Weights of a small mixture-of-experts language model, trained from scratch on English Wikipedia: 617M tokens.
Below are experts of layer 6 (counted from 0) of a mixture-of-experts language model. Rows are named gate (a neuron's input weights, with its number), up (a neuron's input weights, with its number) and show model dimensions 624-671. Each number is 500 + 25 x the weight over its row's rms, rounded and kept within 0 to 999. Numbers have three digits each.
Before each expert's rows: "mostly gets" lists some tokens that are sent to it at least half of the time; "gets" lists some tokens that make up at least twice as much of what it gets as of all text. This comes from a sample of Wikipedia text that the model never trained on. Tokens count by the router's weight.

# expert 11
mostly gets: "\n", "    ", "      ", " 3,", "|", " 4,"
gets: "\n", "|", " 3,", "===", " 4,", " Set"
gate21:456485508488494539479502485552478498555453512526556519459491515509481498474488528478529538474533507511504530493505501478494509484537471517534474
up21:544475509501540490487503472514513499459489519531472507464496504499485510500487475519505480526479516487471478512529506522520495470483459497474478
gate22:475486518552460500493509515520485493495508467492529482520513553497431509454482495494484526519517538494504510498510438495463472526503524490490489
up22:522526471459518456516485512499521503523518505496489511497517463456538511542544549501488471479507472541532489509467530499530465477457508515517519
gate23:489493534437520479493484513512526495488485524497523504519474517483471524478478495497497523492471480515454531485491531486508515502526489506499547
up23:512523464536480521518508532464449526496514489530494433475499501478560470499504476517514490540556537483530451471510497477493478483481467486525463
gate24:489529521540494503527454520536515455507531470505541486527505532544473480485495500479527506532514496493478489461473451521503540481481483477520495
up24:506516539553505522562473513506503501547496487467523498506468515504484525450527498497526521481505517475521492491498494543516487485528484475476503
gate25:495556474494467480516478513487521494481475492512462454506512527491497510547477501527511503508527489531475470510480497535486470521499536470451528
up25:512527507525491499534503477471496497503546513486474557485531463484487492453547474508495506523515475504480532469526474560509479478474471481512504
gate26:517491498566540516472505512519489480451504530522494518471498457516560496513482490472512479482501458505444499512500511508470528494499533502509482
up26:543508495446479516498484483476531518494491487502470527514523518464494483494513524479481494482500503497520518502511509489528466529519513502498504
gate27:502471494480548501520523521479511515481482449492561486495481513532543486538489474483558514474471490479510543506543488476514538533514550486474478
up27:521505479518536527524475558528516476498505468518535495467495501515497464521518537473539521460486508487473501481556503480517517529522544494476488
gate28:495516450469498490551483503493514491459508467514507484494478429483516495535520528509494559498442496523492496529508490510520484501468497518511480
up28:579464479540527507471489532508485546481500484502530485497482490460500500499483517508512482458504462554521525504525538502473516515519497450518561
gate29:521479514447521498529511496506525460500450498509507508481475526508504471497456518491484485505514574475487501500506492523461491497495537497484513
up29:475498499450527483490399501500493506477500477514473448464520493508481506495508477494501489512515526564459543529494459519482511496500492481511516
gate30:532454464547511539473517521493493488513519522539484507506512542452485479501478494493510479522503476485495508577517532465509505504496455476521465
up30:496512543514504484499533506495496498488511459518509481514476534490468459463475486471479503499508513470521499484494546493512488493489470488502484
gate31:468466470498486521578453502556546508470501523474507505510533475470502493487520476510523531532539476523499478482526469485519522543502491508502523
up31:485471514475532529517495557527513524488498485526489464465515490460520526469546504527494491506516472503492492509486532511496436474505482487486505
gate32:462520469524497507512516493520443510524495491488558468474495512496477533447483523496501523518474486531489504476495522517489469513489473530526478
up32:493472521508508507528520509427529503552494484527481521525515482552487473512478557481493437483438511490509526505525492546492530512494513456546545
gate33:524474444513517499415476534523497480512486451546472478495486464447431509519486545488537481475522526537533508527477488488501498525470502510524514
up33:517495469506502522496475462523496507527531524518496460482509476476492515496496498474509514487503477456493495504502436516531517509492485503512442
gate34:495473470508479448464505481513527465492520486489492491491486506507477499536497485489521449495531484504533493510555511474529455497459516515495518
up34:488496451523471456460524477516498465495510482526511534494482496488449467529499519515520458504519521518526475480515482482520475508448538532518509
gate35:506513480536466442524513518527491517502515483529517500485516572473502526518510484524507475525540494515478494513495496522494486502428476486481473
up35:495526539470562526483532481471515470536504526459505501503473435515522482462503484480498480489494495457511496505495526502519480490580461490523513

# expert 2
mostly gets: "In", " In", " at", " on", " in", " among"
gets: " of", " in", " the", " to", " on", " at"
gate0:481526550501494494519474433511508459502524493531536512517485506488506427511510546495485494508523504496467487503495492526506477501522526491529494
up0:479474529496498482543495490481524466500492498496530530525491508464526471480529556492491483516497476500480501554496472497478507497478527518483494
gate1:492479523507484526457506509492469498456489545501503530518523537552501511480546545495486504452492458488486523547531525517493524525500486507519491
up1:478512510526504516435506529508476516486491527484491506509496509501488522501493514449538515500488480517496495542526492477553493513530496515486517
gate2:509495505505500495476488508539464474517488474519508494553504530485493488443554488508506533518472507498529502515533503501510497489487521525494492
up2:451491444492545512531517518506486519505474499503496502548514492517467427457511477512496544459493467519470522501545500540508480459478511551485489
gate3:516511511514478541466498489462511539496480491487523485511535532482513461520521516516500508500507517471516503504433478506537506496523497518461470
up3:453462484499498480502494462512498506503516505529458552465480530497500544500461519525515474499492462521476479490513511475449492515514515507498503
gate4:489492521473520516497536505476489497527500482486488517480527526537498523496513535476488511490528478544485511534483472539482535484484474488530572
up4:551523517509475495471512519512535489468515493491523490454508498518547526500511503534499504507518485473482490504507466484516542539451533486529547
gate5:507500540516526503484519504491553464521538538441478498533504450497548507423525513427492489491474542510486504470483518500562496481482530540539529
up5:511505486517529515454523498475523524522539510475535509542481472448527543528467492507484486526530506463461514462516472478517489522480494502537560
gate6:461546488505479489509502462502485504496515526457497507476472470475476490487471500504491501482512478498465475528531494468493435478492463512511516
up6:453492522521449497460521512502482501545496498470542485470537527523550528473497529499480507502496478538424509523504511493521512494494495507443500
gate7:512546495518478493457546502525509484524541512511468491484475503464501519524531483473501502495496479534532504473461487487527506514478531527518514
up7:480533529541510474500558500461519506512475476445461513515500518481493481513510493488527528494493483511482500494512449520477484502481507521486489
gate8:463480487489504470433533492487512483435483464518515497500512477462515500486499489497492489494532481489481519550521476501490487504458480464536513
up8:554501484478516456451487479523533498509492492501483507541517517497502509512506536501504524466444501523486521506549443534500437547527484501499495
gate9:523525508517497505491506525493475487508522478473494475502456520483510520470505542470479508485498511479514550514497514482493523487519537519501484
up9:491505503504487500478478493509492496507487472497522489537459499511498512473467562485503486460495467485490516510493500521517476507515551544489479
gate10:531478516492556444520501505471489458532475485478521529489522522530471496488502523491511493459481532480476507492461497556493475474533463518482533
up10:512486490502547498494490498476493479537532503509528517472515532479474552468486524529506502459514490509503516461517533513520485472527481475517516
gate11:480460502516504478521463496498498513526506516500488456508518460500484500486521474499497494554516492500496515513530493530462510488478489482495536
up11:482476520534503437511506534500504487533523495507479482553560487522473513529485482512471503575506485473461503525481518549418536494515470501524578
gate12:464487533498494531466538493483517471534509483487528499514479501494482531551537523505523501496525484500509514525559479503461500464496497491473487
up12:470471488524489443500512494510510539497494519511489474509473519537513525488486538452520500541503516474527514475499515469506489484476543500541468
gate13:480496517511507519450505528501508479526512539519535540494512507467544498520490530509512472447474508498509562493480513535511433467499537548474478
up13:490523504483480522551458511495488538491501477502532455485474484497503516490514450538497510503517523521504474487477453467516512506527529503557464
gate14:528498494499509478472511449462499476468509499491498460510495530485486536469536517479502514479498518490483478511451510499462532515529512504503516
up14:554461482503546490553463517477515478500569501482507507482498539443503520500556496468520531494483507542470474471465480503471522513510514520508490

# expert 18
mostly gets: " that", " which", " when", " but", " where", " some"
gets: " and", " a", " to", " that", " as", " of"
gate21:492471455496497497516523473462476478511505483491547498515495537494452513541526463474485483524488501500486504549512472522519502486485499498517492
up21:502517467488462530572500457486516500507513495517468497497480515520494520479535506493486502492436482532474483526515463504515492548507500481544497
gate22:501505513471537418476515515507480475551493511462485465520484486511481495496523518484473492530489523513483493482501505498486521523478520513510488
up22:513506534512503546500448490503479523519527509499533492503491501481566505507479469501495495474519524530541492539448491538474469517481535492467534
gate23:475503534524461485462502478491468485531514513484500506466460506528483522501525484484499496472503512552489498498447512506478477476485490485531523
up23:507486452483541528546470526526527543474481484536519469528542497506495463491478520489519495498492471469510494490539485517509566552523527521459518
gate24:483466450503508521438536457490487521467452538478483470508505503506530499522489446475460518507453486541460549527482520452494499447522459476519465
up24:482562540483499528559473502483535465494512485492499498508456493478515504456500511534537513502543526513524455508527487516505540496488551519525512
gate25:504479531513527506495533513458492469475505497489513500518525517538491499505497555503502467537503504497469441522483548511496484514471458440495497
up25:502499492437492504484527481460502515477488483466484521522491498500484483532478529467476465497509509519483488519513523494522513513488536478493502
gate26:496470491534495519466534514515518490487506492483528510507482457496524509460505476513460473459494476501464501467504504480541473541488458468483463
up26:508499509525480532515513532484502481506514481532507494507488465487521495467529492502468469481488470487514521464523492494531496528489499472499462
gate27:487532506495497500435459517463470486485490533509530492493524489471528467510482487515482463518526488507526462452463523518534512489473506496505500
up27:518526488513489525445477502497470505502474496480528485467508476478538502459488474505501478493533504504536454450503515531510547500513532456541524
gate28:493495521484504496487489527483502538495481499567467469550508501498477461499489511504457524490453515483492501512510506480513506506473516484492521
up28:545537524500514503523512549537521506506498520512518469527484506458487526474509536496490495501478484514539525482542452546511503489499531509495484
gate29:490508462538513489561505493546501458522491503517441483510519508502520482526538524466515482476482536502507488441493498508497482501492478525499484
up29:487498505444508504542509491481531511517482523480542507472520486490545505491502463510481469548485442481495511534519534416500521503533492537532491
gate30:481513493489546514481517508485455525533486523496546525500535467479508515512511534506498512479463470490493529512500449476499495473530526487473488
up30:520508484435531508528498483523506511478525507463526477506474503521496502473497536499503479509511464510496515509486511468487561526524509485482459
gate31:484458490490479576483469465497488478510503534555514499511525496516489531505513541497479496490507511484500511545547467517475512488549532490496475
up31:509534538477502456554533494498480518484518484510504498485452494485511449509488451494511512470499450511543503459494524466527502513512465497501524
gate32:474533481488497520485507538486541493553535519488481571476505512490504523478497485523494527522512516488479490463481522482504512512516516504463485
up32:515527562473493477527494486485496511544493533464476508484491523441495493488480529492518474510515507513494478447449510513488526501516490444466556
gate33:512487521491471445496508479557525485504499468511487504450530516484460489505525506487495502503468512555481495453505519528518512477500484445511477
up33:500540493493543499547471488428504514497499491503534483557494506538465536512439458537457473533517546491476496447498489480527507528498521525510500
gate34:490498456542490523501521483499519505505511514520549543505526506498522497518530551487481518500503490507471543480521495488502504472500490505531470
up34:503480456482482499518506485497525506509503520500540525492532516488530506492528507503517523469504473510483541525452494502514478515483460518496517
gate35:492535514489508528512522508507471494469525518539476500536463487478494504501491476527477489528507474514477488522551466514502496503513492515513494
up35:528489504485493459562505495457505476546486523490444521482493477502491514426489463450501524507512498509554495491524496516517561506502526521532471

# expert 3
mostly gets: ").", "\".", " ===", ".\"", " ==", " ===="
gets: ".", ",", " |", ":", ";", ")."
gate0:420490479489500500497522524469508487531496481501491523496512530535498515480507455516530514486525508492447493451490481482509527500480544462527520
up0:441493511525506498518507526498521487511493506504494532485503529536516524461500509540530522489505522463484523477477473458480482484499521480532538
gate1:528484510518498471523479489488522532475493539494471509495491482512508532492536469511532512567503492481521540481493468504508453473507490470489515
up1:501529479520499538496492521529482516513467515486557469518523513465527465481519522480499555467527427483474494511520529489492569519470480481482479
gate2:521480478469465481505513514509484502515518518519576483465491542485474524438496448479476525490484488522488526503474520487532495535514470470514543
up2:497503488499493469513524518529537525550460466491561501486515519520522522431472498515499529498436460535495514486461535460452506557513531476523527
gate3:418477529477465502552538494493538484536517484524529463558507496506499470486497558514518523431473510489496481502490512528495494527504508530527461
up3:542529530494510538475459533549504497493490574469525525507498502500498518482508457488486488559511505542500530521532490502509481476497485487470479
gate4:476478519493494484478501515531504479465513495496475443474531468519518479546537535496509514492525532491446478516493497496508520561523470480497529
up4:531470479488482551521541458513491509466517466516538530520466499468467544496481509484496511508470492482496512467489494534488518445470536550522497
gate5:483506521514465509510498488493512485514492509476481461514512512473469547495492480524484493516507481501499515440518434523475466509530510504510446
up5:433524483527447519498543556498505502522489532523508478461484501515493558521479483484543509484505512475489466469509446465501435501531481504515540
gate6:530519475521482498497457516542510462492474505476503471528509486497471473514502501507493495500551504484517463528466505525523529498502477511485469
up6:485492448514492512468467499508528457467516483489491480522526500506491494543495493518494490495507481474520458503517536495497506490494501529525520
gate7:495439513463469518494475483491511485495440493495453503518479509510470450457525515496503502451498466512481468549517488506496519509480486470494518
up7:463467498483476512469447460479524489469437482488470468481478494522458461500551507497498483470481461493490497498514475505493527502509511491500523
gate8:462501456481533448506469515517496513471479479508503506475482527492493507486484511479513463553550475476471490492514485503538479489489484548486496
up8:508515528533460586514519542549490501502519490487471550499516526515537506491517504461494528503493503470524490531440504505524528490525457461529506
gate9:459497529532508515482488478477523487469480516533506490521527446510513485506485486522506505456524485504489487532470524523466531520523536500494504
up9:535519500473487492508502482548490503563500509466531487511498488494504486488517523477512522509476479493528517510533498498537494511479481501498497
gate10:461481512492507499487505478489518529468515476503510476521498464542491480520515458507542501516472491496506499536486500504469520495503560532495489
up10:488506488518503496516465508481485489473509514513470487548518464499481444519509501478474497498475501477506491496521459524501492566514489539543531
gate11:450509461531500442506518506498464490486486505465494502465489489474524556525514543499496498536519467508482466490475525499531497484518470526532480
up11:447483488507490434476527509530482511497525493494469460484523472492508557505552515508487497520500487540498471469516540493534466477503443497540520
gate12:514483527468513512490479493491459496532478500527511502513478509519500511518486502459481520488486525459521460455526485463462553523497531491473520
up12:438505535522534473469524513497458496538493528559480527552503554500497469509524508465513529478494494407469484468533474513495539505520527499567488
gate13:488516491508506472482503469490468497504493519489480510535519473549509476483516455476471520476503546472476483472487454551479465490483515527495528
up13:499515430519468514501511500474521526511485481466520514457476517466513507516472519525490459493508521514516541528521508527520511536522497506526469
gate14:515478520473515470491489487494467529502454476450511484491500514511457550475509484518502508482490454507487501525514477496486492517479508508480516
up14:476492469557482502502509504497499502547540474511469446495465537506488463489511432518470517518547505498461516502500485500469480538509536457536473

# expert 0
mostly gets: " \"", " (", "–", " '", "_", "("
gets: "-", " (", " ", " \"", "\n", "/"
gate0:523465490506516542506522498457508479519503503524494512538463477485565485475522522489498499523441518534501507548524486473513469501505550497532528
up0:495461485535546473522474500463479444504530540475488510506533518511532432484486533529503491501527517500506514517527516475524530506514491520510515
gate1:489469473540528532451512513507473479501536525497451488536493511498506506559507521492532448485518563502554486528498493515528419464497462464545506
up1:502518487464543568507485489470478503514524528504469513525481466494500534551440507459514469458484529508506504522515490493490449472543498472507507
gate2:503484470481500493522449508488476465472486468530567491486491533500510508543484514473521521510526516440502478496527499552529470490465490495483495
up2:520510490542506481495489473459498525537488505470462464510494523511496485466474488495491446536458472495503542489531535501519493534507534522460494
gate3:497487497510493532504507482489510503488497469546467525541503531477493523477512503504503464532495532514494505502527509536489466466507516473470465
up3:492521528535528501486490564476500510530499530480494562481510483544500470490448502486453489505514506458500506494522475457524524521488457520497511
gate4:508517475522484517472507521513487502482466462501452484535471529496451533552518506451520497524474544531450492531502493504514450527501495489508526
up4:552507548497519464505443497523499506505494536511545471504489489524508497519510484509511500551509466514493533519507494490512506483537525486482514
gate5:454505473475512529483496484499492490517483524517560468497518486519492510475508497469522501499478501480469489518451514496498543543537471507508519
up5:472529533496512478480496491478463491554522517492473521560471500529477501525513507475528498493483519469498504493497496528485513531493510532501494
gate6:477448456502571566517528521469476507497502494530524513495474453500510521530510514517503530491488506459494521478533458503517514543499498533489493
up6:510499488505500517464492477509446499488460458502545489485496468463483504484530522491526457496483529461503513462508495528483501488482518507492481
gate7:491494531515547550498526486496509507506488434495496466500543515552478527562533519523508479495472497506469512485508472516511461513465480490510482
up7:505489491520476486515483514496470504496536542516528535491481478479480470484499488435503497530529517491511482528480564495504546477524494506509526
gate8:520483503506489530514495500505520519489538500499545467487460499496562510527517525491491509486510491456490500512513500506523468468522547482566503
up8:479475502510540536475492467515524530516481543453457500559539505521470454489485481457492487486481487553483482474468497517504518514485467515479512
gate9:510549496469509504494504500504520512577489470537505447524457530503486511492483480495543506508512492503502526491500478518509499494480492458500533
up9:531509472487482525503525480529517523546495488532484464527485510491473500496493495483531516515512498480491518494495514499518480523504496446516526
gate10:527530523496438526494505496526459497471499471525482521506489497522493533513501458461522493511537500511510506499497543462477504496446498530488514
up10:499518504471470508486447489493485513486488519484480493498485484524491501516512493504513498472499524514461491454476541482499522458439477507489486
gate11:528492479534538483487493490487487506503501483521549512524497488489476479493498517499477475464509487493482513488468493519523531502491512488465487
up11:523484474493482517524493507509480511520505529504454499525522522554512485531462500493479508540486516516500493524531483525455474486514511511489491
gate12:512532530515517502481533524502480445475570526497543455502438492540477531514496498499510498504532498517482455549476501491492492477512521500465494
up12:459484514483497486504498471511491520539489521459475535548493511484499472478510500508483524537520512489509540490539495487523528489479471480526490
gate13:541488473511485492526485471462505498454433497490511494530510522486507522528488496501516505508484493532473496505487502482518541486484499522534493
up13:459510489520499503498509498524490503497492494477525476480531477544492497510482476519534513502545518483524528521472498467483491491494493480539509
gate14:489493562558488459501501487494491501508519501490500453494538466480483477463501490485511485491500530501490488496511423494486475495520505495477500
up14:479512510472500526533507570483496500536473552485491504541476492490480513493530444506507530516489468483515520523498522507514465471490469508474471

# expert 15
mostly gets: "\",", " century", "),", " However", ",", " 2020,"
gets: ",", ")", "),", "\"", "\",", " century"
gate0:500522490499494586484527475477497485475498493533534465500544475481485532472487459476517521464525499489460504499501470552518476515482506472504478
up0:521455540487523405516471553526484493529520501480486533520468507494484445527509552527477495545478486524536514529518506457486510482515499493492533
gate1:513491487501511525509516479412507511513476480483479505508520526488497537534524453514465470505500477507483480496492487487461509509489480526503503
up1:510545506477475480511509533511534539491498503498520500519489491523520465448516544523539469519499527518534471540498474511526468481490475490469498
gate2:446502480483493489513491524523507471490468530462460487496504531568521520489471506478479475472516512474550493508483533461451509537507513447490492
up2:466520488522492509479490498538507485476521525442506525491468476512501510504485521465485580483504497522484511534502474502459473534505491519505526
gate3:498479487494508525545501522529520514480487521476501513509467478514517542519492497516490502461485477482489509486504479507497476507526524495506504
up3:504534513500486473481508520510504468548495487500487480497541480514479435468478514509468497525497518495527498515473475484496529516500512558465533
gate4:518504498497491543466499530523466541522523486493512481407513564462524523518509483442513523523495501474516479456480500519555506489516470486524491
up4:449519469558523530513538491480519472522492536514494514531468515548516491463491553531468463479502474550517533543489525485480503500546491466477508
gate5:470501482516491522581498477506524504466536495495451470538494522475478556488509473524488502486494540484523478504524452526509520502487552490506503
up5:479565482496502516541519484483525514527515525511509487543471502502448518484499502498457480484476511487515493470543502527483524546531527490515491
gate6:535485463493490592458480456500473503521494517482485484520448515457517548494536487499486493485524504517465488490514512530476488490519442463468533
up6:539498468507507541494513490505470501515495532509499515464505483456501521466498529502506514494514505526490445477509490524484497509479476408441505
gate7:494496508514516513528534520493518449484482495491500510492491497489483455470518499452529513488466494505507500450501505500455442531499521477527516
up7:539488564476487532523476475472536498498499482533454494473511488506488485513511461494467488479540484512480513452513480512500488513496476475533528
gate8:487497504463454491471540489467510497494481548518520507502521470503467490562477496522508505475531467501527509541515482496516513480526482462535470
up8:471507548493523484530515446571480514503496504466509524499449479511485525536475538529524521472506488526500516524500494488445497472500520485522502
gate9:499501508521503480505535498504511498520493494495519501492491489511526472474526500513499496497508509473533487543460562500504537545506480500476507
up9:497485501524506521521456487477507510471500477471471561541530502498528514518509528502485451504472514512532531492486453445500485501540520516465492
gate10:500512522486530527526473516567513514494479478461491516535488483472468489509494535500499499482449484490499462484515484501493477542494523483520494
up10:514476504519449513458493475466497495495499495523502494534506518496495537496544479502503551483480518499485492521489504530468476494504503466497524
gate11:527508567451497504537472462453518499523492499501508506493465535503559484490525470486510485512530536536524470478484518483474487474496482433527521
up11:509539495515493507508498466490468480500495503489538516467497466526485522505486556454514498476450513511482502502478483527501500545491501529483474
gate12:502518485495527502511481489512480494501478486536471455529484527485480538499498503497540472489538493526448547540537485481490500542493471489535514
up12:484508512506480493501487504534541495503490519489476540497520488515531456501524495505450508538478486479548453443460510503496485479467517488476526
gate13:542495499551520462501518525471499486512464524501503500495500529501478517545533490512524472459500518462488509467508508525508478482506479511484479
up13:498488548464497490492521502520540536512516513511496483499485470461518510466479509458484488482474474500540506534524552450515564560530519508530553
gate14:482504531550517504489528497491524476466508488462523543502513530492519497515512556525491456492546489433522501505490509502487488519494493481472522
up14:527473460473492483505467507480473516477479519522462482466471503551448483466489445441517554494454536558484505500527475494522518478488494514510453

# expert 13
mostly gets: " be", " is", " are", " been", " was", " has"
gets: " a", " was", " is", " the", " are", " were"
gate0:489503463515475505473480505487492489476499517519515508493542538494513472514471559545537543481495533513494485528498495478497477470477481488536541
up0:487515476474492514460488509472487495502493489494542520516477535510520472542490514519528552514478466498491463522513523469466521495525518453532524
gate1:487468502513514474502517505540520497483536502481499514509475487478519495496490505469498523478453500472504504495517503508530505494520509504507462
up1:526463473500541471518516518492525523503472514516466454507481525498495479474513475504472512522488519495502539485471470452495483485478478514455472
gate2:488497503463498493465523505492486528479519525483495495460458504491511522500495501491491542503470464495530504570567554506516479528507492508530539
up2:521553551500515500482513492514459527479465502519481458521527502518470473528485498517468539504514495500473464476466489474470494474495540538497479
gate3:474508501462520479499545468487495497534510443498528500506494461521506508492500531447485485514443503506532522528504486508493502523434548535496501
up3:465522498454530467493526493469511497533510485506517452458489449497518517482480538449490524521463506500499575534520504508489503546496539527484528
gate4:475518464455457509540485496493510500527465438505461510523508492521503478534503497496473518468537498465532472457465490523493504522506518506532519
up4:490504487466499493506550504520504520470511456468488538493523558508508472494466463541491499516515495473508480506489523480501511495519535521528453
gate5:493544468532487482571468486467512492559495530512484526481523518493552532489499484479496496500509483512496508512499525507515500480480486496500525
up5:517495499481504540526495530496496492498531531508478525501503488476488538481491439510521497485505491565454469497484520497468512529502504512531507
gate6:514487463481458474463548464540512531531574455493511513529515497503437479500510457540491519511497519543504517488493475485478504499505517483491500
up6:460477531534464512493466462519526517479501481559499510536480506505539472450506467520515491532470457511478503465535517469481516492516528522529461
gate7:526501445499470556476493471454518523495492493469514486508488527507504517473562498475513490490510488529511512527508469483490502512536479470539537
up7:533527416469481561545463462482546526486455489487502498504476506528491499493552509493511488463507503535490541509522489514463500526519498523562540
gate8:466469503532534497505485567549481559491476518471519472530516507524512466529510479537498550516475492467439497473486513488502496497541508535563491
up8:445498465520507464456488496534475512488493529482511482521518471510485482516502512528503517502501497475513490505507497501497513485521483510499510
gate9:489424487521561513534503495491422501509467462502445523493520487489451489558499503482487493499499488482489554465472510536485479499509505517456510
up9:533458518520498516515552493525473477527456498503532470501507551490471535517491537513481507483477486481512477527507477517435482513469522483496487
gate10:508486533555463511527542517520490499516530518511501444514536497468511451494480506515491470494459490503501520516498491502461492492510489480517503
up10:478561546486486514491521539469495521478549498519463521499522476486539544493505522499501481551478499486469526488521516478509501480536520415499472
gate11:465485532521462515515562516513509491530490507491539477496486496540487542464498502494496480495490502513510509512511508518454495480521515518484474
up11:535527470483496490427479466497479485454464481458549494486496460481508462464506487535490523520516468493471500512489507523483503568500501497485485
gate12:494485505505524530491500489494498518493524508527495444521543460509508482470515518488493485484495510527505519512470530520461532506518532476508550
up12:521513520475485512508519503473520524494524471514565441477540489476487488495529498511518517486525516518488472519486527518445521519538507471520508
gate13:490510540455548479494506557510474488472557498512501556502506479481567490494481518474514522481488462501538507520503514473513500499465510470474481
up13:483523538546554502517510538540488479475502450507551515496492533459490500492512533510506548476494465493513474514507489501493481517432482460469470
gate14:542489456489498556500495528495536500543501498499466497509510520489505510545473494484505559463541518537534507478501507533475495530503483521514546
up14:528512477468501542498510467516500526499463498477509477523509537516469530506528478498508527507516491530512533543456495498505520523534564531497515

# expert 17
mostly gets: " Preced", " Location", "Personal", " Coordinates", " Candidate", " Succeed"
gets: "-", "\n", ":", "|", "==", " Preced"
gate21:534532525522541494499467474485482481473540511528459510495478445511554521494520475510511508512486522458533490488541519484494529472495538488502482
up21:475472499477496497514528537497490482545466468483516484505547513466446473478492552517480503516520524515487501481465470506508464551468486501476517
gate22:459547465513504471504512509509490509488505497482490511469478467501450524488455519480520454500483440480513505548442512547445452488545498506519464
up22:447537448490491512520482546557448497460510488491512492494486498496497491514482512514528489480478453451516507535485515539454505525499468503522477
gate23:522497488558475491498509484564517506563506518545530575492504486509481503497510517471542491478496470444497483472462477493503514520503518462490465
up23:507537516455501530489521488465480494513518457449498496493525486490489478495542491538474504490499443463466527473546532479484534501490483506529514
gate24:464466510459496510443487550499481508478484490494489495509523516471520526540461492501539472503541473508544498505524527490506469509500495487468511
up24:522487525485526499467448485486522489501533535494478484495479494465450471485502534513507484482489493504526496511519508520495502471511522494517477
gate25:501508481502474483519448539505461515484534494490476492494539496521526483552489451508480551507527472513486496518512534486475511523482522495482555
up25:498513469479506516434564470478523497505479511556561495512486515489473513451493523485518472496444511495486453486469479513550522492527504492500489
gate26:472484528499517536504491505540505525507480464498509491535507469528511483511532502507496503495486487481488481520512404502498493527472529499477527
up26:521514482547508454521506493520517487481485496524460516518496510480495493521511544522524514490501491464494448500509509467486498468485510508513498
gate27:476496509526484518544489504493523508509531491487478508515523570480498470451496555479539536444504493477515492494520500506473527512500512507449499
up27:543503533487530517519510486525478442522475459515516513525573517511451557459496515474504489525527531525493504543514464492503491472518508500555516
gate28:524491454457544513463510497538503535512529509477489487530518498479485503497520526502519466491516479429488494480478485528524470466477500523538474
up28:535486469453536527469528461522498519488530494499488493530497497451490516454490518465516494503523495442515514481507494555500486458482508538508442
gate29:507505497484502461496495498491480455510529499478510565438496503567472498549489500512497509471512481528529505500513500539455528512539502471479497
up29:478454490526446515498481488460522471513512505492483502485496488563531508505531496474513495505491477503499492494482531538509519478509489476518525
gate30:465513479523535472469458456524492509558497523502556476505547486535490492511522466521497499498480505466491467476501487495502501503494507472496502
up30:497492484511515478483461505502488515505507535507472538528508490517474537534495493529494459494529543475492483479503482503458469513547465502463537
gate31:530429480535513520499492501480494467495498498538475543529539507516556506496498544465500517466494493466514465537519500493534499531555518489513533
up31:503468510500482488575536508511493476502473493556511541493525518490513458517519526483515475450488509468472467502460430557509482505488451489546496
gate32:466494512439459499462525498532492509484513541485477497530498486514529451483505491475509467500508495492494492518516480550472463481500514476502492
up32:551496535476520502529488501425510485519495505497499533487487485481524536506482488530490510501511497463544497521470512500516483469484538535495541
gate33:454498517532532467530468510486429497500536509490476527483511462513497510519490510507513518515542524517524503460494475422523485484554469522485493
up33:460455519491519476523508506496499490508461486473465475552499521539492494482474489496479502477528561491536509501511509473491492505537510507521467
gate34:484508508497518534535491507515471521473505463506483512521461570465514525495457542497501531516501508490518470467509462510521456496533509505475514
up34:493487475480481494487488513532508494465549500449488520474484477471492569483463462508521485521499508505555475509517534484531497498451433538492498
gate35:487517488547508500498520545515510490510494514513547509462451526552528520474509506552509490526533496506501496505495505446476470520477497532522468
up35:497488482463482525506478445477491500519505509511466511519509475467484471533497498470507465458487510473516468517503486499500546492521516489470507